config.yaml
n_layer: 9
d_model: 160
n_experts: 64
experts_per_token: 2
d_expert: 192
d_shared_expert: 192
activation: "squared_relu"
moe_layers: [1, 2, 3, 4, 5, 6, 7, 8]
router_score: "softmax"
normalize_top_k: false
routed_scale: 15.2
balance_loss: 0.00438
balance_bias: false
router_z_loss: 0.0001
shared_expert_gate: true
init_std_router: 0.025
lr_router: 0.00071
vocab_size: 13108
norm: "rmsnorm"
norm_eps: 1e-05
tie_embeddings: false
optimizer: "soap_variant"
lr: 0.00349
beta1: 0.95
beta2: 0.95
grad_clip: 2.0
batch_tokens: [65536, 131072, 262144]
seq_len: 2048
train_tokens: 763500000
steps: 4909
dataset: "wikipedia_en"
Below are experts of layer 4 (counted from 0) of a mixture-of-experts language model. Rows are named up (a neuron's input weights, with its number) and show model dimensions 0-159. Each number is 500 + 50 x the weight over its row's rms, rounded and kept within 0 to 999. Numbers have three digits each.
Before each expert's rows: a language model's description of what the expert responds to. This comes from a sample of Wikipedia text that the model never trained on.

# expert 55
What it handles: Capitalized first pieces of foreign surnames and proper names after a given name, such as Tra-ver, Ru-ohai, Fu, E-vert, Ir, Gy, Ts.
up0:471517506502497408427475464495492509462408381502535434494530549541512564522566502541458490431504531493472583528474442460501456524612567477509526472469558468475498440535434522514479503617571553437484501603452448411474465518495478516470436527482448402515436517508518535491547443474551479420480384487484514567436412451465449505552508529479372434415512459499562403482516539492444479523467542443499555421540441551403579485508471485452419508495474551492611433451478589504444490537585448
up1:521524467419442557489414577521437452498400464580435518464447558427423547527478472469533470411482528503491573442515500431420578471552580509498500567499519483493492523484530544516472436511456506405538563554570437501558477463483510617539565509627496484544549477517523516509451548532529471526633506505490555430561520474438435482529465537423509442451529434508480496438443561488433463522540567583527498624540518556481465498523470598534396428575543469440477536446521582452557468495465488
up2:537502488600547478463517580513375430585435447505519465403489439547529522546470463544532529408508524438547526529394479417493529512507573455512462521459523502529559504481445491589456404546561494506516544492460527603540510384465486522555440481445455489501587476496531494474465585489498563397578535497456526533504516390511428461514539503419530391371497502523575472625502472426492512492455492519407531547521508407518507520532502589478516522570438499451530483486465511444468457504574462
up3:492513508595488572519489510592534439493517430443453524529454380548480481573457457476494487449537563505542538509467452497541421503467560449489545542427495541567614543579451563594606461442448494551507404536479493477517498451398466455400471485418457465518530481500564547509475537484520390553521488471494436481520518486565523512470562546475573508509496500494460428542471538500565430482528515568532408577584556416468522420570521483492518444517518539359486457578520522443420484492516605

# expert 44
What it handles: Short pieces right after a capital initial in names, such as O-y-ama, C-ly-debank, K-amb-le, plus table numbers and semicolons.
up0:458490612404476494502474496611469565518525486504552490443492491669478602495472438505471431652521555481519601566473538481514464544593474505484438480475483521476465477451464542517517533457486513456470516509472526426520445459535540525531451488524476459530496500568443469366571551562517507451534481513560537426539466455503610480490537516512463547565459439475563402563553572457509436515466487484463550453531496520461460484496470422497400493584410578437485470428464518519552590425465533
up1:513491583477548400482536476536480500525520530503578518505475548555502502541498503538571468478539580505512466564477495423561548521709575462474488498452471493529502450540506510473525515569506490444429419532574504532565596510565506497546494535493585484454430494509474479477487542452478511522433435565459552502482449421456541518556552505471506533543478396476482431569467487474390440501525533564626553555506475461360431561562441401492560529422482407464559526521437573464557494488481514
up2:495513485440463468459461467447464468456552470467488423508493482499509586544521500494499585446519433445527484484451420487470474416491538534570518493541526402524516522514497434475531445548575480466451469573559472497505482571463502506520471519511485371435472453473541457514494544446522536437507463573563570533427491580491517492604479671480441575506509451612479517560521411525463513496563477441497452494478603535463492401421480423610504406547540438492484554587507429493484611551564432
up3:501487418510519461558411528475529518499469466486412541489527595596537536527485524509344507457467466417607485577492495441418504518536584467502610618555533550576539469517490415457445461518495508475475513563444544465501484449404513456573495476552526493514551493475583437515446485408535543481453545559453585573485416421537549396508548537429522575443435531444547491502569475543421524419515476521491498478494464490494494540529594413458485437510526450482460482503455521458515573429485490

# expert 51
What it handles: Pipes, hyphens and heading equals signs opening new table rows, list items or section headers after a line break.
up1:408494441485561519490600562529530466449489418415469497478514476510582518524562511521393498544475479516495456493500590590541375550538528493470527530548480570459464400547461422432500570537420506473563560471601500396543470558425549504597538530525473459536529468496547468551556511504549518540550469534449506540483617517462474462449574429515529487523527417569545504518479505400496498553597540465431574559575560454422440516538528494446425557447446451547507507482516504555410471499510476
up2:472461517532526458489505515462396555554536481505454432513462456480460485549488498553528518449482498491482437483576488522535542465520608485540416556378462424521469474556403511563575618480473507524547386497423465528497531525447517477473486427537426459579538523460519580482541421411482491533548436528575539460460505404610624451560421534519452536501515507519523591463483450542442597449523514448552456542553482471506438438531445453480511476532383521453471487494441465521436448573484578
up3:508429585535525489477515539510450516466524467483560408462454565518588470405597486539590473470528602511557441434561503460482451504440501494544565475510489538477419571492546527526416464631508527472516537544520359532523444485485462448470579411532528484498473482509478454478404513502530514537498435596532541530540430501571435437561511530545516509557483465496463539509517498453581510487410417545569487503579490532514549495444468458460541460453532545450515343409532546528458413583483541
up4:396537560475471467502492561523489515501375454510546560507551470500541581501563570455513492557480402467575484678425456528504426554552541482465503511543534489453532506532465429461445537562487495478481459498462495492495416477543450530451476459464556522459501373548535584480437537492523455567582502473471471515444475656462534439489514475423446502443494536500486503482469411479405448428567495571463480477454522351405464503519418429528519487429445539475490460458499551495507517469511469

# expert 22
What it handles: Pipe separators in wiki tables, mostly right after a row number or closing parenthesis, plus position codes like MF, GK.
up2:473572536473494406476496509520484587477485495521454493413488502521526662543447476560414512434445480499492444507549462587480407471515554551486539447498559496441515625512454507494441553517419499454484477446499571523567599404490547438472431502548477477468585565442491488549461478477481472424528512465511464613551578567485474474466704455449512578480547571548486530502519424490491476495452554524466475580448513507545543506517551501539505505463464468447496539418426549423456468539491489
up3:457484428575437592510593490560523564472525489480510428486441503518499583510515480525484486568526531457502444401502442569559500533511489469570522469487464497574430469579482409534421514493471487544525570444502422476472500519497400429501529437424488517553519440510385531456515525435495487467500447575541438501588446471464510510494522560510509544433594543487522552501433519516442477500495498496582543535502502594590402561563485422510409426441599446394461483491477497557423428590555426
up4:517504471534439487458435523596445507420394492564489431547471551560500499533560395530507528370423512538544517533456383515485499500459404499480457598458539461467382477506405565585550503422513480476545514580505496554533503461481410461475553428508418457547522477497562486536472572541566565460462524515504549479522464514435508469561635518411536523419553515496502507478502495482534538569502535450468524551511508548479433483403460457488499445491463524438385534492480500449472532522537626
up5:416514509519543451509586571483563437484498429539551507427555470492447510406509488498532575414518455540545566497489534557477534568501450499477517563570514513524456673508505453573471462497459513525453484534492401518484561425516541437544499476551460511631576540578529575467481511475535378540463433499565466560496486528475518474560555461494471571471519539555493407574477533579513587481486537546461457428562544539544493554534432531562467548509513556509527463491514598417441597424462546

# expert 52
What it handles: Labels in sports and biography infoboxes and tables, such as Playing career, Position, Rank, Education, Total, Website, usually before a colon.
up1:516436667492521516485451570365511524490500457554421474436488506489526497498487513502627433397506471519535504544519533472545505542483533475557581526523594520578507583439456535458500459622445522486487439528451596509436529372457471498531531569456558485438495502388508460441557421453488520478533519504511450550521424511515475512477582491555522549494459406462533522472515567520448524541457521541472510548499500489633489485471466405506493525454448455566511469559474463435492421606454522
up2:472571390569553468502485567477456467505567533484562465400402454573507549555538558521492477464417481501540550460487505378603447493480525474473469508434525468473484596429440484454469559450498463494524491447537386514510435473488464457498524547419439447510359395470504547549467401409529519454494454440537568531403498530481485461470568566520489483398578412480535439401489513451490493506558553513491471476510510461575491448551461472520526507484412526557464551449458563480477573495495508
up3:563495511486470541630547556536443566576433449511565489427513543479445475535521440498517512497546510456588503547498442499533650588548568581534626442496549522573607444491472503502515387538537499540467500523518504458490470435515516491571428540536527502563553557440576543518486500482526521464517548480508529477556530487483494536461414543488601559399543451508520447556505490505506417511654453506458560466480456468481454523519509525563432526615517500560472462453500563464479460553608483
up4:497475453520432528502551538457498489428614589492546493319555588469502499525565467554470438423511512519501469477506437627588490501458454491498520546401524556583483517523440457578547499491575378556497467504572507497478528427488458515554438470522483535501520556438483520565541443502538513491489531524588442489548499532489467461418520521498539580484581461517488491504459489478531458469528481529603512558482463623554413452526414461517496562403496470423469521501602483501552522447431578

# expert 3
What it handles: Word pieces inside personal names, often after an initial S or H, such as Sh-ig-ehiro, S-asaki, S-ik Aziz.
up0:547441583454505595533470504508484488481418496507523497448476504379487521512448481545498572498499616449413438557482515514448440549467440571566558592531492515532447458561479537497482495447561456527548512436551453579523517533493470569501490491565526383446553490591436480473468473553491439431492481536523552491419411511487425487533475508388502492440506502389476545569458454473454368552603433523439492510532518550428486498469532508458445586493466438481528510470373480474404505454473442
up1:453495460483455565468534562541465516616578465520442551526419468507484490565501516537524449457487517540466546464448524587520467572648558508492542598498532528534462426449437503423553578507554448506512447564493572511495508546394522458475524447575469600518510524476555397448457532464400520562568462565524531506471532519471523594493482466426476477510568531491529450551516586514473473498523415405568540506478484519471408529564459421523602491571489535407519470507570572472449557472520425
up2:486455452467549501435418513443542419537441479493509481485549595506456465520527452446449438442521470526513575511522424507561388541449603484412551506510549454530545540463498437539488476471520525527581462457377537563422432443564518521453583506532503495513550483600562499400598532470495521427580454405546505498465509476499548361560619515453425486568503564559419442511437469585504495501459517483537544514427467519469523419551525470468511440461495449508486533426466562491493544534525481
up3:540550537559458456412476409491488486514429457519478432487402521495442535561587498500570366477471584514466459471536455621484447432599530529547530557531544495592413599529389501551489518529548471513421529457501574497565447431578465470575451572450416441554485440459538501513391510515473542404540542494502514506494569570509574426503434437519510470559532524537568434591557495484480510490517553496476445498480510490530422553439489564516550489525560465516465463566537548480471526515482474

# expert 38
What it handles: Subword pieces of South Asian and other foreign names after K or Sh, such as K-arm-al, K-ish-ori, Lanka, plus "the".
up0:479465399492445515526500534425516514479499524440532427481467512539453485505422482543393436344549501485532571526449485537546477537445495512481579618481464497467471363543435473473484550581506470554515465529523468507437511539410450438612554485536506465467465365579478418574462531577455472442504439591568518462606457518433463543555555456451532445492498512587478494446385460533543539581573498487468464510560522415516516471498497480504511538487530493524577431487486536523471537516505465
up1:508484565466483519472432584523422487493438470460515486485407564458523543472491517589551423427495568535461568491464443504487485458480545526461522524526528498561570488450425483529500489567419521546487454484475488557409583425467566473396492501518538560522517484495464506472493516523574501514576452564508481503544472560612412527516474523421543428471398429544541409473566529503476547434461419422577521531538436526627558486508443453549360568473594598447458456492458459491483539470558506
up2:420465579505492550450522405525447597643509521526451576467488581446489614479458417503541565471451503452441425528484552458492490543477507486540429596485481441590497561526512473446522479545503443501499464522482380520550492483516500475539507499478540560519520486483496445576543517504568401353538538484466542512610351485471523556552554451529571451506524493545486471519486504462573465496524557542608442500534519384477456448481477518498528445478557542494532513578494479414411484512487502
up3:549447485492469512390381468553388506553551481540510444491471481516511525565413447544448437596563512478491498503512474552475468457496549508443358481481617548537517543441478523550457431514497557592542508548479531499442539460443548533440482540439431443541522513538480551425561534475549438535487545541546509563520532437574512476570454514528506487486505461515453466490477468401466449488535520482544555544531672443375522485445484464566565466484435500567461522450575447515433519406473472

# expert 62
What it handles: Opening pieces of longer words at the start of a word, such as vac, expl, requ, decl, Prop(osition), and also or and quote marks.
up0:452403536516494430490525628499445555566453479438559540509470453462470422554562511507464528491585544513472574470440449584505546545540595536464459503390477462527478479568554522529485448476452413521450425419474514404416542497436504543542565404492478509528577482450524473527530529465528558441462489525545433574508594465617496410443574533459536498492513572597456442551465626516503539467458502529473384547486537556500507572495500489536519496504457443436433514531528474488432455469505485
up1:501369537527492481479460506531533506497422447475541453422482499551515537497483520532503496549481546480417513537410473546519465454562534432502541622463524495554448572478412475497495540484543454565507489568547565473561491472459493439526400544482498466516538437542504371481474613559508456431523505558571434505447523477508459455538462586498552455492540494472499639554448507488473453499549483537520423476560558361496410524608480539453535464480436477455449498450548624513401594500516518
up2:467516477528388373486430575454519549411520536419499519507538540489478453426471469416445481447590578543544442546500498462539465569477549460506414560534511464570470599454486477574559494579475532476589463543498502477485577516466491412528537544588543520453513440490477471443550537462572466539473477507510471462475460514568438460630564451490510443430557434477481404633428544508409416456411520480483527555501481502431452528506545517484475510557451485452505460493483574475441498552522563
up3:449518480415335466461509501486509469484434532465457470445470562504420452521528401576537528471522530570499546493596518498447452395500603475543415591510547479498523488578449371499595557537554477553515456598467481492495464506543540547521477451531494429394557486452487478525536522491506475444563590578496563516441455492441462482515586471514431487427473462575492490531512522481369449546407500523494488502536480501434478447516453530468453489595422448485538505556532563479517573480465552

# expert 35
What it handles: Prepositions, mostly in, also on, into, during, along, after verbs or at sentence start, as in located in, released on, In both games.
up2:477399505507503422545490536556484453487438488487557468473426615521502455542500491530500429555547550548416566348593533449500529461518452521509544618459524589473577541406446513396493518411465583503490533535511512551526623477413543432569517567526507543510515498596543417570555508454516541467464501608497510528542561532445468411515467511481427458516518521477488505520525468507489516556495378537567561547474489547393471479509551530474456490528504485464487587467582475501520463551501524
up3:428527468505458564463462490519468419466521483517455536528481555518623584506451557483451589483464530549574435447474384467422429502485518496498506398521548549480491499459470502502457447570493526599439478407507545463503591458473479524525382490515499497591506550439510469561498512368559474515406533565412454518472471373568467536550415439425515481542574481505513501504506501524470517457503513455494497468476480534438466585553525489538436489563464596422480591451397428477523507440541500
up4:514479563596537519496420451496514517442428423507583523478464475421492431437445488509558503457556592550549465472521418476504539450626446473471414541482566433450464528502512440456508476510550525458437411544564606493506427522449495496490585546507474398529623483552596516521482574483524519611496430497490493528532478593476510477445543530530534540569520466569602511489542474441510463563380425507431506487507563472518508531419554476517525576545497576584447487469533548438468512524483522
up5:471550523522497457518557390558575531495521498512590504445550526582432473461482560558449509431516503560541478583555439598454484549483503402539518505488547522490386408506516551557498517457435498385485460542501539456492567388506501556482494501580482490477543495587472478487487577422546436434477463473488473463520400531514503541537537561440497436502574547648521467459491501458490579616517497466545533405567463514526460461536505394536418560555542515553531490463546483450571476567494474

# expert 7
What it handles: Word pieces and accented letters inside French, Italian and Spanish words and names, such as camp-ag-ne, Bi-ag-io, -ère, é, ñ, plus some non-Latin script bytes.
up1:481472458539486538479462496525562484557457516432518518564473546432482512567487479489541580449520486588543546479561601478384520498578496408567488561505515480486426449493453465524574461457478592491570409573420498530479485490462554440437441455531463444505412520549466455370497527456474504478506486403470487494514459584498513420432496417466547388517534477505578500544487545449433537479490536485442475558538546498541508463486522649426464495597496470475565532522458557496384449592559480
up2:481509488517445492475465505550454518417469410535544463404543441528434477569441409428569496379492590481496525456482478401552372517545537450510581541522553511555470481449509449490483520555418454534592527394473511535466533431476493475545525562485458538486578485575477485552496507547616466448512530529496566602552424555467516425491552469476480572544490503520509422486554610570420513492493403536446567512470505453547539448467479479448486493420495512496563444474498437489559561592465467
up3:427517467556585542466503517413535533525456440526526540493519552566400447570430444536543469461397497509497538511498484500439518521514559473478496480563481496525466510511575502559510500519480551511537527533542504556536514527404479475436466485490359526518479526508565509469431340435431556483531477538508522468541480498521519402503596498425579389471534455401427467569554566586452524474477610426449510462493582464586409418483496544440419488528469588494484539475487428516560504528562506
up4:379528486497468545510444381586584545577467534555373433471462476577489482518451490549479488535458535577492426517521459508446502544551534341537525568516488489516521490513459539587547565489490547502512404509466527478454564539520425480485464453530485440531586555500573532363418457453528581519481525497434502503551448483464497404453427517522485524481466547506430480490596455475479413469409525554508542474448529486470506516457595495612573494573475487520477546514402505521503530510537498

# expert 48
What it handles: Hyphens between match scores like 1-3 and 0-0, plus table pipes, semicolons and dashes among numbers in sports results.
up0:532461485484535537565544523527501442623532520490528470440470534527438543477535505476500510464564538556496606481449476524377406470476479597334512470501507564490556573462486510505501435439484448482545520498498482507539579569535473463441513497571537515483454380503474476540450506528471565566495588532488434506463439465440423519537575592508534473452562552515506532522501602425595520554433546502571488406547499347433521534474502530499519508541568521430553505542483499478551485545461603
up1:630516613407491565473496579597532512518478501530588523468574475476448540511511470497424531451548544605513358543390446507492514519487494504482440571542496525568455495513550531543478544527465493441481480448512467509440477518466492529522499507544501444418429482484570514561518552414488518477416563485583581454532522478484502463628537584488440557507601546581605532498484443467516473477398478418513494512593518548544491497533447566471498503468453534542581404491434494443539533529499493
up2:517577405512548479557491513583510524492487426479427439499510484463572585547407577451467650488587547506524535484487454442551477364481522473556475473452620472470488580479522577389541429567563516527517397509515532440514456422552545506461473493603552483454486434534447553500548508489521556437447570559542501534568584494431414535519532563441497504565529432518526481536520463486576513462488439585536535482457522440529433534465482465448493462520527504479459511462456512499551473575565542
up3:496479510511520353575515481554456503451474536522535497430448482519448457506519487524486501516509525510467561476417456501503538451568599534464465477450547540527481513571609524481463515440565501408512499511487545484550523487400541417390507511614534403510506555582510477608496542490518502498503559431493540517593535485607480496510502615432547473466568483604524490470476518483563509580573420521491541524501419449597474408416420452449566535537526465531413538492534530488480486412558555

# expert 46
What it handles: Colons, en and em dashes after a title, place or infobox label, such as "UFC LIVE:", "London:", "—" in empty stat cells.
up0:526465446533566517475502500504465485577577514510386520516542543455518430569506550543381446486527537416466456550465436414423470395526577550485468495478545590492469453588432457576524504506470490474473501537505499496516576485566505595601507528454523479520498477552473429546454613554490524382424509413585468500467496446460433509600590573527517508446499515500440459485511490508501449388523411455451411488511533564538426465437491495393460481466477431432449523471528456526511512479496473
up1:506474435524409504394612508568467591527496492548407536432461519419433555450447471395489502530415485497486493392541540500511521487524429428443443588525538548485436589477497524473547452478529525513522483548420443545519464451548607541523546465489483409515611546493506474506493557405515491448459502496409538415503618506425463471544473512437554485516500561543530482453494461501506331512477517500483487537574516570572469561500514496431447514528499561545524483446530505469432578531494522
up2:534461515537525396393471506469468606489522488480458535500493552613488373478485475544523521457525395458514484476429356450527496574474555573524621484505526499498506517540510427543438401466523476401582458439619532464485571526532491542419500506444476491504470386525448473481479522608530521502471532556461526448569509583589483559513517481491488412470536484590612526551465510412461544489507506476487529434536478561425439455409486558510478494522510494521465487557512476525480527472540498
up3:521473533476407442488555459512512529484477568532516499551441538488484500446536528463509458543502498532526590488550527537495441554507518536530474529463567551575444586464483516542508527441426528477541466589572518408526617454504527471530563473504523482454335564561493502457573543433474504555422529542543492554498606524487497532463525451530540398397537445583471505488518536511439503584602469429523452600489426489405465604630504510470528487559558590565465510515551497433497551527475484

# expert 32
What it handles: Paragraph breaks after a sentence and wiki heading markers such as ==, ===, and ==See also==, plus the sentence-starting word after them.
up1:448502592483487482524465515468542516400540481600478594385517497524575418516543497421444439473490500586541482522428443585595481552510488499439459525444497531421553550549515479525506516541440504449531452499462522570492475575419468527516462518564461607536567617410514425458566508493603556546522521472557488509555471552486514506524544462460530444521446531469550444574504535533557534472473500427477490593465426520452589525499568528483412554508430585487522611471500602464517520489446463
up2:482512462466462443580475531460510573484503461404531487600418491473463530445531477436493536495471499521403553485448500466494563441537539535461440439486503502506368658462474541554590436517409488508526500539474502510465557497411432422486596504558533532472453492426486443589508500592519438424511490537467489487529480517576516503476566456582447373510515503570441479516470548484529482455606397504494501548486493530495638438544543461392466487556497522520431526530516459450516462533541554
up3:512533556533574486431441502498489594447427452428520495485595469448454471495561414478472491418555628380584509454521444425621510434498479417490467580401532457512557484509451485495600511462457489545430451570403452479495520574566570548481381465527456480438572552522495468549431482550505540539505459523490465468534496481481516473501559575431488489439410457530563519499481479391409495454503519495480433488466497546482545492494446419537498417489534511510432544535541467465504469434536516
up4:585417504490397483508550528400489487451526542542495545472486541446526555449551461478495499514509524484385522453442600572556481462512529492537490533558419481492399422472545546492572531512477511501523562576556452474469535448454487458515481483459598446525505405515441521557442563510441552438523572439463526505564468444524454410491482616525633510478503438519616450538493545411462473430497436477537443491607502519581509499446501466454491489399436427530504432467450517515519554410485530

# expert 28
What it handles: Opening pieces of words and names split into subwords, such as aud(its), psych, prot, impro, Mun(ition), often after "the" or "and".
up0:414441446432532453559509544545549499474467444518534462525466444483562481536515423511521486518491498545434551565426483535495473521516522515496431420625536492511442559455465467525583399493478484486518579431426518478559487408463506495551603419529544433537475458485471383613445501428557578474459548448558507517478507430484447435636544509445498579503632551477513499539509440481448479454520464464531387521484498531501433489489461483561498516560393512525454625514515559503519511474531524
up1:463402532536452497393484471485494474498393487441431476533538499499509561464428375389399459412478510456504466554563433543436451488501469466497439540519524464624448557505496400558584472476445520594479484548495440510488554525552477501497426512460462375474458502567482458452490553460581550432541452500611521482468579488591478504444591532550517403451493546559508518501474503516469488491545514509439449470554429522487490488585456512594482489507507533452485496525492527543437537397573494
up2:562403540485505493440494536485486533473510468495455516534531589522535521507547509429576481542586562548548532519363452598435526448441481510515424537496565536502490414544429431543459567540506458469541511449486420562507559460520479527569490530542470583512560502485541489554496453474545504442445458589536529472491593529474415525561532547509590549466583474465478498480534425428579469550496459560444501532527529587334502533439516562526479498541531560524550427531453621410541541454537538
up3:534395550457463482463464496474554534545466460569363441515485508555540520427554530510477437500541500482530419567581496550444480511419490436552450510543542545527557517508421557555488442588505407544491532537506555464503561434446462416524494560423500390555513500507553469429472480531605493479513471553536603523446555504497522442501521578423557539447528456522447432466489489453590513564486543524435474527485581526484501612560485489509449514390434479532514524561501429528407443576592506

# expert 29
What it handles: Colons, dashes and numbers in infobox and geographic data, such as Time zone: UTC, degree-minute-second coordinates, sq mi, and list bullets.
up0:487526498561538559511492464434460487523548504499436434490516557463501477513580507478499508504430445422388600465454561440477428490478567536517462527441460460459605570554472489585502526548477425403511464456461428521590566499443517496510487576548470438462579544564505552515441572523432425526395451465524511563415559599489507415530554539475541366530552572486407555478543490565481541470533538444464503551548556443470491486536516537572431458520454512525471452469466603510503406475508468
up1:428465465512563591443633521534468479426519470462605467553493514485532463495546554505535456469465440461491481500510410573568444486506560488504510510506471498522579466548501548497569409581499493551567466531457534535495570449438447536437475448484459502419469589504518426526387486501528525526535575543549405422441510591427460434558509537547472499469587521492541552518514446503415501547421517572436513523420556487587457492501364563389516517505530484451509543481462573476498450455461581
up2:546442498538486584477523521494519468589480463507468519574589533510414592575563512498438469464499524504529496419641534558428438483533517575534498506524473533463524555493460463512508533402535528530526445624370446470542472461446444458444490467471517546544524437564495551525473489547427538528515485609510558522449415465456481568561570495517546459602426543432544508460542501425527479446578501523418533514508415454475370427537452488457485487503445539529548493517471479491369501491554477
up3:518358535556506506586441555493524494501538513611495557459500471464526475526498448488506493496633482520498392508487480458408503441519499438512399602503437532493476548469542494521616514452504401523503432545543471431574483473519500547453550444507585542464546517556426512464422536491515517428546579567485404487515560451567463429525510555462468400370505474469545538449443544501491402469558481534443485539500524534495517460427543544467488518525488465581379463540583471469533456547494531

# expert 36
What it handles: Field labels at line starts in infoboxes and taxoboxes, such as Country, Order, Genus, Conservation status, Time zone, Coordinates.
up1:497515539474503509490574561454464544503523447592545517478548497499609496568452498480448508565432382542483497477552501474470514479544463558552409462495457534531489610479460545507461557478574622594447459533556534489516482507514512416541490534502580481518580534460462443618456503448447456475519484451653483560503521450501546475526551543546503496496562543533545572496395515479464468407608498514475446517498486439507497454495488552501435439577451555487394519419475579473377476529437441
up2:436467477435504486509443531434488483456494395631613525500466593499442532534495536490465442474539529505352444416527541514452471553531439459508491509571535434406477500476509530575575546529564452504476414579472442491601564481440477517457483490546492515480525442431494494533420478488512560545443463549411584513525453438488550513431474456479491462474538533467519499587470437451540582442480497448477429462498498508574498486655564427516613531501459552483518483475526548524514416486579492
up3:403518515560528534553590493427459493480534487526452512513443510449487478449519585511553536475578492566466510465465473515557465519519586496479556532457625593560503590562481543422542499574509562401505545533482528450482445467469460502577468461459579502504495446502503450486591487515587530546515448496526435400443418473452598432448382573452602521498512540485550440485549425426505463574419578473451508511458588501481486493558484522493443450583496409491457499480478536460565452498423446
up4:541527591455582480521502498577427471455531456600517541548601527494467479445520521514410503452484439490495443461457514528534511515585489485538447510587498465498518504521616455474483498527576511406510545536490426513514556472428514561471511407431570368440446439516447486543504527493461499594406532502508477487512498455475393471497515537476585553455616411498486591529546521534478554449409504455520494589526534538503488537529431481469535471480512563461468504487590542418583621586545463